Experts of a small language model.
Training: a variant of Adam for the experts, 7267 steps.
Below are experts of layer 7 (counted from 0) of a mixture-of-experts language model. Rows are named router (the router's row for the expert) and show model dimensions 0-191. Each number is 50 + 10 x the weight over its row's rms, rounded and kept within 0 to 99.
After each expert's rows: a language model's description of what the expert responds to; "raises" lists some tokens whose logits its average output raises strongly, later layers aside. This comes from a sample of Wikipedia text that the model never trained on.

# expert 17
router:61 33 65 55 54 38 42 30 53 47 37 55 45 52 52 55 50 31 51 53 40 47 53 55 39 49 44 56 59 63 57 48 46 60 51 65 60 52 45 58 54 42 26 60 46 57 41 66 43 55 48 22 58 57 40 49 45 56 62 54 54 60 55 44 58 57 54 42 30 50 60 50 21 52 54 36 46 61 40 42 54 49 36 34 47 48 59 40 61 58 62 39 54 63 68 63 31 29 35 49 55 47 69 41 62 34 48 55 61 45 32 42 57 58 43 51 49 37 54 46 40 65 52 72 54 56 60 45 37 53 56 50 38 51 67 42 38 56 57 55 66 35 46 52 28 45 50 46 58 49 53 58 55 63 61 61 49 47 57 39 57 33 41 62 46 37 53 66 55 49 61 49 35 45 56 39 46 43 55 37 38 49 39 63 42 47 42 47 52 61 51 76
Romanized Chinese or Japanese name syllables and raw CJK or Thai byte pieces, like Ch, ang, Q, inside name lists with native script.
raises: "tal", "anning", "ell", "aine", "cher"

# expert 4
router:47 37 47 52 65 47 51 43 59 54 36 49 42 45 48 54 49 72 65 48 60 60 44 64 46 53 59 60 76 48 34 54 40 48 51 69 62 57 54 38 54 47 36 49 47 65 60 61 57 51 43 49 40 52 58 47 36 57 50 46 68 43 44 41 45 57 43 60 35 52 63 45 50 38 36 54 55 59 33 55 53 48 44 55 53 55 40 60 26 46 49 31 48 60 33 61 41 53 37 47 54 51 69 42 46 40 40 48 45 37 48 68 64 58 40 40 49 52 48 34 59 47 62 41 50 62 57 59 66 58 40 52 53 42 59 46 66 44 62 62 63 43 49 61 44 39 62 49 65 57 48 34 40 73 64 61 69 59 55 44 44 47 59 68 65 57 56 65 52 61 42 79 39 60 49 58 38 56 70 30 50 51 55 47 44 47 54 57 50 57 50 63
Particles and fragments inside French, Spanish, German and Italian personal names and titles, such as de La, Juan, von, Jé-ré-my.
raises: "uts", "ish", "ids"

# expert 16
router:49 47 56 54 47 43 38 53 50 57 38 61 58 59 35 48 67 34 39 43 60 44 37 63 42 53 60 47 27 66 60 39 43 56 36 43 51 48 17 58 41 41 58 43 51 44 58 56 56 53 66 37 62 25 43 46 61 53 65 50 55 52 62 36 61 64 69 71 33 59 48 63 52 53 58 43 40 40 51 40 50 57 67 43 47 62 43 51 42 41 68 58 74 43 48 56 58 48 48 56 68 55 57 49 48 34 45 45 44 40 53 40 49 43 63 54 38 39 56 66 37 56 62 47 49 59 51 46 37 48 61 59 33 60 62 55 35 63 52 42 35 53 53 38 48 57 44 52 36 53 53 47 63 59 52 53 58 43 41 65 55 46 73 29 39 53 40 60 59 49 42 56 61 35 61 46 35 55 53 47 41 48 49 57 52 50 52 48 38 62 43 64
Capital-letter pieces of broadcast call signs and acronyms, such as WFXZ, DWNG, BBC, plus words like TV, radio, television.
raises: "D-", "F-", "-C", "iac", "-pro", "rup"

# expert 60
router:60 50 53 43 66 40 55 46 49 64 55 61 43 51 45 57 53 41 49 44 54 42 45 40 37 42 38 45 46 63 42 57 56 65 44 33 57 75 57 57 38 31 46 63 54 43 50 50 53 49 41 33 67 47 41 49 45 56 58 55 46 58 66 48 49 67 38 43 61 54 47 48 61 48 68 31 34 76 61 55 50 46 60 70 69 51 50 61 58 34 57 61 78 46 50 45 71 56 40 66 46 40 51 48 37 58 43 41 55 57 36 26 38 41 64 35 52 63 55 60 61 56 35 39 48 53 62 45 53 41 45 17 49 49 63 58 63 50 49 57 60 52 45 56 60 54 56 49 52 46 53 63 71 67 47 27 50 51 62 57 49 55 52 59 38 51 51 44 53 45 44 60 42 60 45 56 40 52 44 58 40 43 46 50 59 56 58 37 45 51 43 58
Short words and syllables starting titles and proper names, such as Little, My, Big and Way, plus pieces like D-ary-l.
raises: "get", "cy", " Location in", "endra"

# expert 42
router:35 51 52 47 45 52 52 54 58 48 62 30 65 39 42 46 57 40 30 51 42 71 48 56 62 50 48 57 45 61 48 45 71 61 46 48 54 45 53 48 38 46 53 45 39 47 42 39 64 50 56 47 42 46 53 46 62 33 16 59 42 49 46 78 30 57 51 45 48 45 55 39 33 53 49 62 57 59 58 34 32 42 25 46 37 52 59 52 58 60 53 34 44 42 51 47 53 60 46 46 57 57 49 51 43 43 50 29 49 44 34 45 56 54 52 70 50 48 44 58 51 27 45 65 54 53 39 57 63 54 64 65 64 48 58 58 59 38 59 49 40 32 52 38 62 45 55 39 48 38 26 54 41 42 47 55 30 60 64 59 62 54 46 53 40 46 51 48 29 41 57 60 51 43 44 48 38 52 55 34 60 63 58 55 46 35 31 48 47 52 46 40
Markup and values in demographic and election results text: percent cells, km^{2} areas, Candidate | Votes headers, and phrases like "of any race."
raises: "TF", "AF", "under", "raq"

# expert 31
router:53 58 59 47 49 59 57 41 57 43 50 33 46 52 52 56 48 42 62 43 61 37 37 37 47 34 46 42 65 50 45 39 55 67 45 52 48 58 54 41 45 46 55 47 29 39 63 55 33 57 40 41 47 44 46 48 55 48 56 48 38 65 56 49 42 61 57 38 47 73 59 58 45 43 60 45 35 42 57 46 42 43 56 65 48 48 52 66 48 53 49 47 63 54 51 59 31 49 44 47 35 35 35 57 54 51 52 57 54 60 46 12 53 44 52 51 33 57 31 46 47 68 26 34 64 73 64 49 54 39 46 31 42 50 52 66 30 62 57 38 55 61 40 50 47 55 55 43 63 47 23 66 51 60 25 56 48 59 46 54 32 53 48 55 41 38 52 32 47 45 54 39 42 39 50 54 41 52 59 32 60 48 67 54 55 57 50 48 46 51 47 57
Middle syllables of foreign names, transliterated titles and taxonomic words, after a short capital start: Kh-als-a, Maj-ine-h, Mak-ary.
raises: "iac", "erv", "aving", "lee", "ena"

# expert 58
router:59 44 45 46 72 52 56 47 38 74 41 44 51 53 54 48 45 63 54 58 35 31 50 76 38 53 43 51 48 64 40 50 51 55 55 64 29 51 33 34 54 52 44 46 53 54 49 51 56 34 51 32 56 42 68 65 40 59 52 34 64 36 50 45 42 58 46 40 44 45 48 30 54 68 42 67 50 52 45 53 59 71 58 31 61 49 53 53 58 54 40 62 37 57 67 37 62 38 49 49 38 44 57 64 57 53 38 42 49 58 35 49 32 39 50 55 51 49 54 52 45 53 41 54 38 58 39 56 40 52 47 59 57 44 50 31 55 51 57 54 47 47 54 59 59 54 42 34 65 54 49 41 64 32 52 56 41 40 57 46 62 62 54 66 62 58 56 74 52 51 35 42 61 63 36 48 77 36 42 62 45 59 39 39 42 64 52 56 52 43 51 52
Day numbers and first year digits in dates (On 1 February, 21 June 2017), plus narrative sequence words like next, Later, After.
raises: "onic", "pec", " | Best", "Note", "- Best"

# expert 32
router:67 35 34 52 51 69 51 56 50 55 61 29 45 63 36 38 44 35 55 50 50 40 43 52 47 50 47 53 56 57 41 64 71 45 43 59 35 55 45 36 56 58 34 58 39 48 48 55 24 50 50 46 46 46 27 61 35 70 38 56 71 40 44 21 57 40 49 48 57 43 53 56 60 48 56 61 59 43 44 47 45 59 48 47 45 40 70 69 38 69 42 46 38 49 62 55 32 50 41 47 47 61 48 57 49 40 52 50 46 51 40 55 46 63 45 36 62 60 47 33 62 49 39 54 39 46 44 59 43 47 42 69 47 46 60 40 59 56 45 41 61 56 42 42 50 54 49 33 50 46 51 62 35 53 38 51 32 51 76 50 50 33 48 45 39 52 37 63 51 47 56 54 53 54 36 45 56 44 59 56 45 47 50 45 55 63 74 54 36 39 69 50
Date punctuation and labels in infoboxes and lists, such as "- Born:", "- Died:", "c.", "In office", month names, and reign ranges.
raises: "especially", "1", "2"

# expert 59
router:53 60 50 50 54 58 52 52 51 50 44 53 49 49 39 35 39 53 59 53 37 43 40 51 36 36 59 51 53 46 63 46 41 30 39 55 35 72 65 54 40 57 52 52 36 51 44 41 53 61 45 39 38 28 56 35 50 46 44 47 44 25 37 54 47 69 47 44 50 57 44 61 52 65 53 44 51 40 48 63 41 43 55 53 60 64 46 50 43 50 77 30 56 42 48 49 66 62 54 62 56 25 31 37 39 61 53 46 51 34 49 35 74 39 42 60 27 55 61 52 32 61 55 52 64 32 42 39 69 51 49 70 49 66 31 40 40 36 42 39 54 57 54 48 53 62 46 59 48 38 47 45 61 61 60 49 48 51 61 41 54 32 50 47 44 48 49 42 59 47 40 56 67 45 54 62 42 47 40 37 55 47 52 52 39 45 52 42 39 57 50 65
Geographic name heads and suffixes, like River, Creek, Lake, Peak, -ville, -ton, -burg, Guelph, Golan Heights, in location descriptions.
raises: "-pro", "amed", "ming", "ering", "ennium", "oi"

# expert 57
router:47 52 48 58 60 45 60 61 49 54 56 61 25 74 42 43 41 61 42 47 60 47 54 42 38 44 73 58 66 41 44 47 59 42 38 60 37 53 58 43 34 64 41 45 40 62 44 47 59 33 35 24 41 53 67 53 44 42 53 48 61 35 33 72 58 45 47 48 60 54 51 61 34 39 45 56 43 40 41 64 58 60 59 48 38 40 46 41 50 71 53 35 45 27 51 50 43 37 46 28 34 40 67 52 51 58 51 60 45 42 52 44 40 45 60 67 44 39 46 41 61 49 57 38 52 44 50 47 67 46 49 60 52 43 55 55 36 57 57 44 43 60 61 61 51 60 48 42 50 56 59 57 56 53 39 62 37 49 43 66 37 40 46 40 53 44 57 40 52 71 38 53 49 40 34 39 51 63 45 54 45 35 42 51 58 49 57 30 55 53 67 44
Latin taxon-name pieces and suffixes in taxoboxes and species lists, e.g. -idae, -ensis, -oides, "- Species: C.", plus date and number fragments.
raises: "-sc", "-off", " (e.", "-pro"

# expert 26
router:46 47 46 61 63 58 66 62 35 70 46 50 57 58 50 39 70 51 42 57 68 42 62 40 41 36 49 55 34 75 40 31 45 37 36 49 44 45 42 48 51 58 50 51 43 39 41 50 47 64 56 45 53 63 52 44 55 40 62 51 57 36 41 57 38 29 67 47 64 39 35 52 62 49 63 60 45 39 52 37 52 50 31 30 39 40 49 47 61 57 66 48 50 49 54 30 63 39 70 42 40 66 46 60 33 60 56 53 42 46 46 39 36 65 35 59 54 60 54 53 54 40 31 52 55 59 51 49 49 41 38 59 57 44 57 42 59 55 40 48 52 49 42 46 47 54 57 42 62 55 69 57 46 48 31 55 60 46 37 50 63 62 62 50 42 42 62 54 43 41 58 51 63 36 53 41 66 39 41 54 39 44 43 52 52 67 41 38 60 44 58 29
Pipes, dashes, commas and degree marks before numbers in sports tables and score lists, plus "on" before dates, such as | January, –.
raises: "1", "2", "3", "5", "4", "6"

# expert 35
router:49 43 47 42 53 50 38 49 64 47 44 68 48 41 46 62 47 39 42 56 59 44 46 57 36 53 59 46 57 50 42 41 57 57 53 63 51 29 51 63 45 32 50 57 41 53 31 61 59 58 58 46 45 58 63 38 50 47 38 40 47 77 49 70 35 50 62 43 24 66 55 26 39 62 53 76 44 57 53 39 45 61 65 29 40 39 38 53 43 38 49 41 35 33 38 40 53 41 51 44 47 32 46 55 45 46 62 36 42 60 56 36 62 43 63 64 58 53 53 60 37 51 56 60 53 53 68 58 60 41 51 60 47 47 53 54 50 47 41 52 43 46 63 54 60 42 51 45 62 47 31 53 71 35 47 41 39 52 57 58 40 38 40 45 57 40 60 62 34 63 43 56 52 41 45 37 41 49 38 48 51 55 29 45 53 30 44 48 54 45 49 38
Digit groups in tables and infoboxes, especially after a decimal point or inside long numbers, like molar mass 232.283, 81,109,041 bp.
raises: "het", "ray", "ure.", "ency"

# expert 7
router:43 43 68 53 51 49 49 34 46 43 45 48 40 59 49 49 61 38 38 50 52 40 36 41 45 37 46 48 51 50 51 46 56 51 70 43 44 58 55 62 52 57 68 71 52 44 65 54 35 49 48 80 50 41 72 53 53 64 47 51 50 45 54 40 52 49 29 53 46 47 48 68 54 54 46 39 59 50 56 54 37 58 49 65 44 55 43 55 47 37 43 57 65 33 44 53 67 37 52 39 60 48 47 61 61 57 45 44 62 48 60 60 47 44 37 62 51 53 64 50 80 53 42 49 53 31 45 40 48 62 43 41 52 55 42 41 43 48 40 33 44 52 44 35 80 56 54 41 51 52 27 69 54 30 64 36 57 59 43 31 58 51 53 56 65 63 44 52 55 61 40 63 64 35 54 55 45 65 59 40 56 31 58 57 59 43 47 50 40 37 41 40
Capitalized header words in sports and election tables and section titles, such as Team, Opponent, Round, Total votes, Pool, Stage.
raises: "ted", "able", "e (", "ooth", "ary"

# expert 45
router:63 63 58 39 36 50 55 52 33 62 47 46 59 56 41 61 35 59 47 46 48 47 32 52 62 59 41 47 35 45 42 65 36 47 64 40 41 58 63 64 43 36 62 55 36 36 51 44 65 53 51 47 39 54 52 33 57 61 51 45 37 28 55 39 53 47 41 65 48 43 47 65 45 56 46 42 41 31 59 52 48 38 58 34 50 23 58 41 46 52 36 60 42 66 55 53 39 28 58 55 47 53 63 60 61 45 61 59 42 45 55 60 48 44 50 68 58 31 52 58 57 56 58 34 70 59 52 53 33 60 53 52 63 55 49 51 70 70 57 44 55 34 45 63 58 60 52 54 55 42 66 37 32 36 47 40 33 46 58 48 46 47 53 58 62 50 46 54 33 32 50 59 48 60 37 26 39 52 50 47 51 34 50 49 53 58 47 49 46 44 48 44
Sentence-final periods, often fused with word endings such as ing., ation., es., ".", plus paragraph breaks after sentences.
raises: " Also", " At the time", " In addition", " Additionally", " This", " Although"

# expert 18
router:30 56 57 53 48 41 51 48 50 37 44 58 60 42 50 46 62 65 41 60 41 67 47 57 49 58 48 61 61 54 47 34 35 48 46 50 70 42 44 52 45 60 59 59 51 31 56 51 36 53 57 64 61 53 61 59 41 46 36 52 62 44 29 54 57 37 37 55 55 52 46 52 30 41 45 42 54 50 39 72 47 64 47 53 54 63 46 51 39 38 29 57 48 53 30 57 45 57 71 41 44 66 45 47 52 38 43 35 48 39 65 75 45 53 23 45 67 50 52 56 51 35 42 59 46 47 52 74 41 52 45 50 38 49 55 55 46 42 75 54 59 57 57 50 46 41 42 55 46 55 49 42 42 47 57 67 55 51 33 40 45 36 60 54 62 62 52 62 45 35 73 43 48 48 57 47 65 46 52 44 52 56 39 35 51 44 57 51 52 29 61 30
Common adjectives and stems like public, design, popular, special and political, often starting longer derived words like publicized or narrated.
raises: "ating", "ising", "ty", "izes", "ity", "is."

# expert 48
router:52 47 41 66 42 43 54 51 56 58 34 53 55 50 53 60 60 61 30 51 43 32 50 63 43 49 70 37 43 47 37 47 61 47 56 32 38 44 45 52 44 41 58 31 58 46 47 37 41 50 39 56 35 52 57 43 54 33 57 50 67 42 53 34 58 50 45 70 51 50 47 52 60 46 50 26 50 48 31 44 46 30 75 39 63 42 63 32 67 56 55 55 52 60 46 42 59 38 36 59 29 55 27 36 49 53 58 45 54 54 58 60 61 57 56 43 44 49 55 63 63 68 57 31 49 43 49 61 48 39 60 50 49 47 66 58 55 54 58 41 46 28 56 64 51 47 55 51 39 35 54 60 50 49 63 56 49 27 56 53 40 56 44 51 37 52 48 28 52 57 52 49 53 65 40 41 48 46 54 44 29 42 63 56 52 58 40 39 37 60 52 36
Paragraph breaks before headings or new entries, and opening quotation marks after commas, colons or pipes, such as , " and : ".
raises: "Species of", "En", "A", "L", "E", "Area"

# expert 49
router:55 52 57 66 62 36 56 61 46 54 62 46 39 67 42 41 38 42 36 27 59 45 29 40 49 54 47 35 46 49 51 62 58 61 31 45 48 44 51 43 62 60 46 36 66 60 67 51 50 52 64 40 51 44 35 45 40 49 63 47 43 39 41 32 53 63 48 63 46 50 39 56 61 56 60 40 43 64 63 45 50 37 43 54 54 49 48 48 50 61 33 44 70 57 54 52 60 51 42 48 62 61 49 58 57 47 24 59 52 55 42 54 64 38 63 62 44 40 31 50 74 52 58 46 66 57 42 60 38 45 66 37 41 62 40 67 49 58 59 54 50 46 35 34 43 67 48 43 35 50 60 55 57 32 40 41 60 64 58 67 58 42 58 50 36 67 37 64 55 64 42 58 53 39 58 45 50 48 54 40 38 46 46 69 44 51 54 48 57 49 52 49
Single capital letters and accented vowels starting words or names, often after line breaks or pipes in tables: A, é, | A.
raises: "rag", "rec", "clair"

# expert 27
router:48 45 54 48 39 55 50 56 29 50 68 37 61 46 52 44 48 41 38 43 58 62 52 43 57 54 31 32 47 39 51 33 52 47 61 42 56 39 40 46 51 54 54 55 56 65 50 40 56 66 52 65 58 44 40 50 50 42 64 40 41 51 67 52 33 29 58 38 60 39 49 36 53 41 57 57 70 62 53 33 51 61 40 51 34 28 55 51 54 28 56 58 50 56 51 55 53 46 48 55 67 46 37 46 63 70 44 38 44 54 53 58 56 74 64 60 63 57 58 54 60 45 44 66 59 62 43 58 56 61 68 65 36 49 37 39 44 48 41 41 39 36 47 43 52 46 71 51 38 68 49 52 31 36 56 43 62 39 56 43 70 55 42 42 45 51 47 60 57 55 59 52 53 53 50 48 31 33 36 48 62 55 52 56 39 45 32 39 56 57 41 45
Pipe separators and column headers in sports statistics and election tables, e.g. "| GB", "| Yds", "| Candidate | Votes", followed by numbers.
raises: "ymph", "esc", "ical"

# expert 46
router:43 56 51 37 52 50 59 40 50 40 47 51 59 36 41 57 68 69 53 69 54 70 55 58 38 54 56 56 63 58 63 43 42 54 57 61 57 58 44 50 66 42 62 53 39 54 58 75 56 58 47 61 33 44 63 30 44 50 35 57 55 45 45 53 50 51 55 52 65 49 51 25 47 45 54 40 57 37 36 58 42 60 68 57 42 49 50 75 36 51 38 47 57 39 31 60 45 43 65 58 58 53 48 63 54 32 61 54 60 28 51 51 38 60 34 52 61 46 49 50 40 57 44 65 47 47 60 44 35 66 47 48 56 49 25 55 48 48 69 59 56 47 52 41 46 67 44 56 65 52 42 52 48 47 59 53 57 64 30 44 36 39 58 36 53 44 51 39 53 32 63 37 43 47 60 34 44 64 53 43 62 52 51 38 58 41 54 64 47 41 62 44
Middle syllables and stems of lowercase words, often medical or technical, such as immunode-fic-iency, hyper-arg-ininemia, tax, drug, social.
raises: "ously", "ony", "ish", "ined", "iac", "ies and"

# expert 55
router:52 54 52 56 53 48 47 57 35 43 53 43 53 68 35 52 58 52 30 44 40 48 31 68 53 49 62 56 42 34 34 61 50 45 46 43 42 28 45 49 50 64 68 33 64 78 44 56 37 32 45 53 45 56 64 56 51 62 61 35 40 37 68 39 45 57 31 52 46 44 51 57 53 57 62 40 50 28 43 55 60 33 44 60 42 52 38 55 36 58 58 45 59 50 52 43 50 50 54 47 62 46 33 42 57 47 47 41 55 35 52 65 45 68 56 55 41 46 49 42 38 50 43 53 62 55 31 45 59 66 52 46 54 58 42 72 52 55 47 44 48 54 53 28 63 41 53 49 20 49 65 47 47 41 32 50 57 41 54 53 37 55 53 47 33 59 46 55 41 64 48 55 64 57 62 65 43 58 40 47 52 41 58 57 46 34 62 61 34 53 43 47
Pipe separators closing or joining wiki table cells, often fused with the preceding character or empty cells: |, ) |, |  |, % |.
raises: "\n", "\n\n", " include:", " ."

# expert 6
router:44 46 44 43 30 43 42 61 54 37 62 29 52 42 68 39 38 46 55 38 56 53 54 50 52 40 52 47 54 55 48 39 57 54 56 29 54 63 62 32 53 47 53 57 72 33 55 55 56 53 50 69 63 51 47 65 51 55 48 49 65 68 73 45 44 52 38 43 51 56 69 35 62 53 45 57 68 49 50 33 45 55 45 51 46 47 50 56 47 39 42 47 46 55 60 55 68 45 50 56 66 47 25 48 56 70 45 47 56 68 45 52 50 51 40 48 42 52 43 25 41 50 50 62 48 46 51 52 49 77 59 53 61 69 48 38 77 35 45 35 62 41 55 53 37 32 52 47 53 60 31 48 46 41 46 60 75 57 64 43 57 68 61 62 47 57 51 31 46 47 57 49 52 41 53 55 61 45 44 48 65 49 53 55 39 54 54 48 48 45 55 45
Word-initial prefix pieces such as sub, pre, post, dis, trans and Pro, often in sports or organisational text like substitutions and Preseason.
raises: "otic", "ling", "aster", "ished"

# expert 34
router:49 48 34 51 43 60 36 54 40 67 40 46 64 44 31 57 57 73 39 42 57 61 63 38 42 71 45 58 56 44 53 62 40 42 56 55 47 38 45 43 59 57 45 56 42 38 42 46 31 35 38 47 38 47 28 61 61 58 39 55 49 57 58 51 57 41 55 28 49 48 46 58 48 53 53 56 56 35 47 47 57 51 57 36 65 29 57 37 45 24 60 29 52 66 57 40 61 41 70 51 58 61 25 50 49 42 60 69 32 59 55 52 44 48 42 39 56 64 51 30 60 54 45 46 46 61 60 54 56 53 52 54 43 50 54 55 40 45 49 54 72 71 54 44 45 63 40 55 32 38 51 49 43 39 54 52 44 76 36 58 68 51 34 57 46 46 49 49 46 58 53 47 43 44 51 50 46 50 52 58 45 61 57 36 43 47 56 38 46 57 60 37
Coordinate markers like °N, ″W /, and "- Coordinates:", plus line breaks starting infobox or list lines such as "- Deputy:".
raises: "season", "anton", "al.", "ember", "ropical"

# expert 40
router:45 53 48 65 42 57 37 48 52 51 46 66 49 56 57 30 56 43 41 54 59 46 54 55 34 51 56 56 43 56 49 60 50 43 51 54 35 47 25 46 56 33 43 62 47 51 37 34 40 52 55 69 57 59 50 48 58 54 36 56 54 47 45 56 57 63 51 59 41 63 32 59 61 53 51 54 44 49 60 46 38 58 55 50 53 33 65 64 26 40 75 22 48 30 51 46 46 47 33 57 51 48 37 36 42 47 72 41 45 48 58 47 66 44 45 42 55 41 51 59 44 59 56 49 52 65 66 65 38 57 73 65 40 53 62 54 42 57 25 34 46 54 43 43 61 53 36 47 56 48 38 38 59 47 53 55 45 55 59 55 49 33 57 56 43 42 47 42 35 74 50 63 59 46 51 51 47 44 49 59 44 36 49 47 63 41 34 28 47 58 43 51
Short capital codes and letters in semicolon-separated race results, grid references and identifiers, such as MNZ, TL2379, IC50, No., JP.
raises: "History", "- Region", "i =", "Member of the", "= The", "a ="

# expert 44
router:58 58 70 44 51 38 38 62 39 66 52 49 47 21 62 59 45 60 62 47 40 34 58 34 52 72 55 27 42 66 44 52 50 58 42 64 38 41 47 65 54 46 38 48 51 51 57 53 61 37 63 60 51 34 53 46 59 57 38 47 43 56 49 42 50 60 51 48 33 59 59 35 50 53 45 76 56 38 43 46 53 65 55 53 44 40 38 57 57 44 40 52 38 57 56 40 61 35 52 53 57 39 51 43 63 38 45 38 47 68 52 47 50 28 64 54 68 60 54 54 35 59 47 42 63 43 59 62 49 40 35 34 49 39 59 52 64 43 49 50 46 66 61 64 63 47 48 48 63 51 44 57 62 57 50 33 31 42 56 40 44 40 25 51 59 52 52 62 55 46 40 45 58 67 47 38 52 46 44 53 48 48 41 41 40 45 44 51 39 49 36 31
Leading digits of years and figures plus spelled-out counts, such as 1 in 1986, 151, two, several, seven.
raises: "LT", "FA", "-season"

# expert 25
router:53 61 51 31 53 61 48 70 64 34 45 61 40 47 64 53 53 50 50 44 48 42 42 25 44 57 39 52 51 61 51 50 45 63 43 53 61 61 61 43 54 67 44 56 51 24 41 44 59 46 30 41 55 53 52 28 46 39 58 51 62 27 49 63 45 63 37 49 61 57 46 41 55 48 58 53 48 51 63 58 59 65 61 50 55 64 53 72 38 55 47 48 60 55 42 44 58 54 51 43 61 52 51 33 32 55 48 44 43 50 46 85 57 47 30 49 38 52 48 38 39 49 48 57 37 51 39 58 45 66 38 37 62 64 35 50 66 39 41 40 65 42 55 41 46 34 54 55 39 61 48 40 43 41 59 55 50 38 35 49 68 48 55 44 52 46 48 52 60 55 57 34 45 29 61 51 63 35 56 51 52 61 36 46 43 63 64 44 55 53 45 59
Words opening institution, team and place names, often after of the, at or a table pipe: National, Central, Royal, New, North, University of.
raises: "by", "de", "sy", "ly"

# expert 29
router:46 55 60 62 43 41 49 51 66 49 61 58 69 56 50 68 35 60 56 46 63 59 35 45 57 60 38 69 60 37 62 48 34 64 42 47 58 50 65 37 69 39 39 48 61 48 68 59 77 67 53 50 53 67 52 55 34 58 49 67 49 52 46 30 52 43 52 47 55 38 57 53 53 50 45 51 47 67 43 63 32 58 41 51 61 63 41 50 48 46 39 57 51 69 70 47 60 65 61 44 67 66 57 60 58 43 48 48 51 36 65 42 41 51 29 41 74 47 47 37 50 51 55 38 43 27 67 57 53 54 43 51 50 40 60 61 64 59 44 41 53 53 55 42 51 61 39 63 44 54 55 69 45 60 68 67 45 52 49 45 47 60 58 44 48 57 49 61 44 52 46 62 55 42 47 42 56 58 61 49 62 47 56 39 55 45 54 49 34 49 52 46
Common nouns or their first pieces after an article or possessive, like show, song, drama, album, program, au pair, testosterone.
raises: "ted", "ming", "ifying", "ing the", "ering", "ery"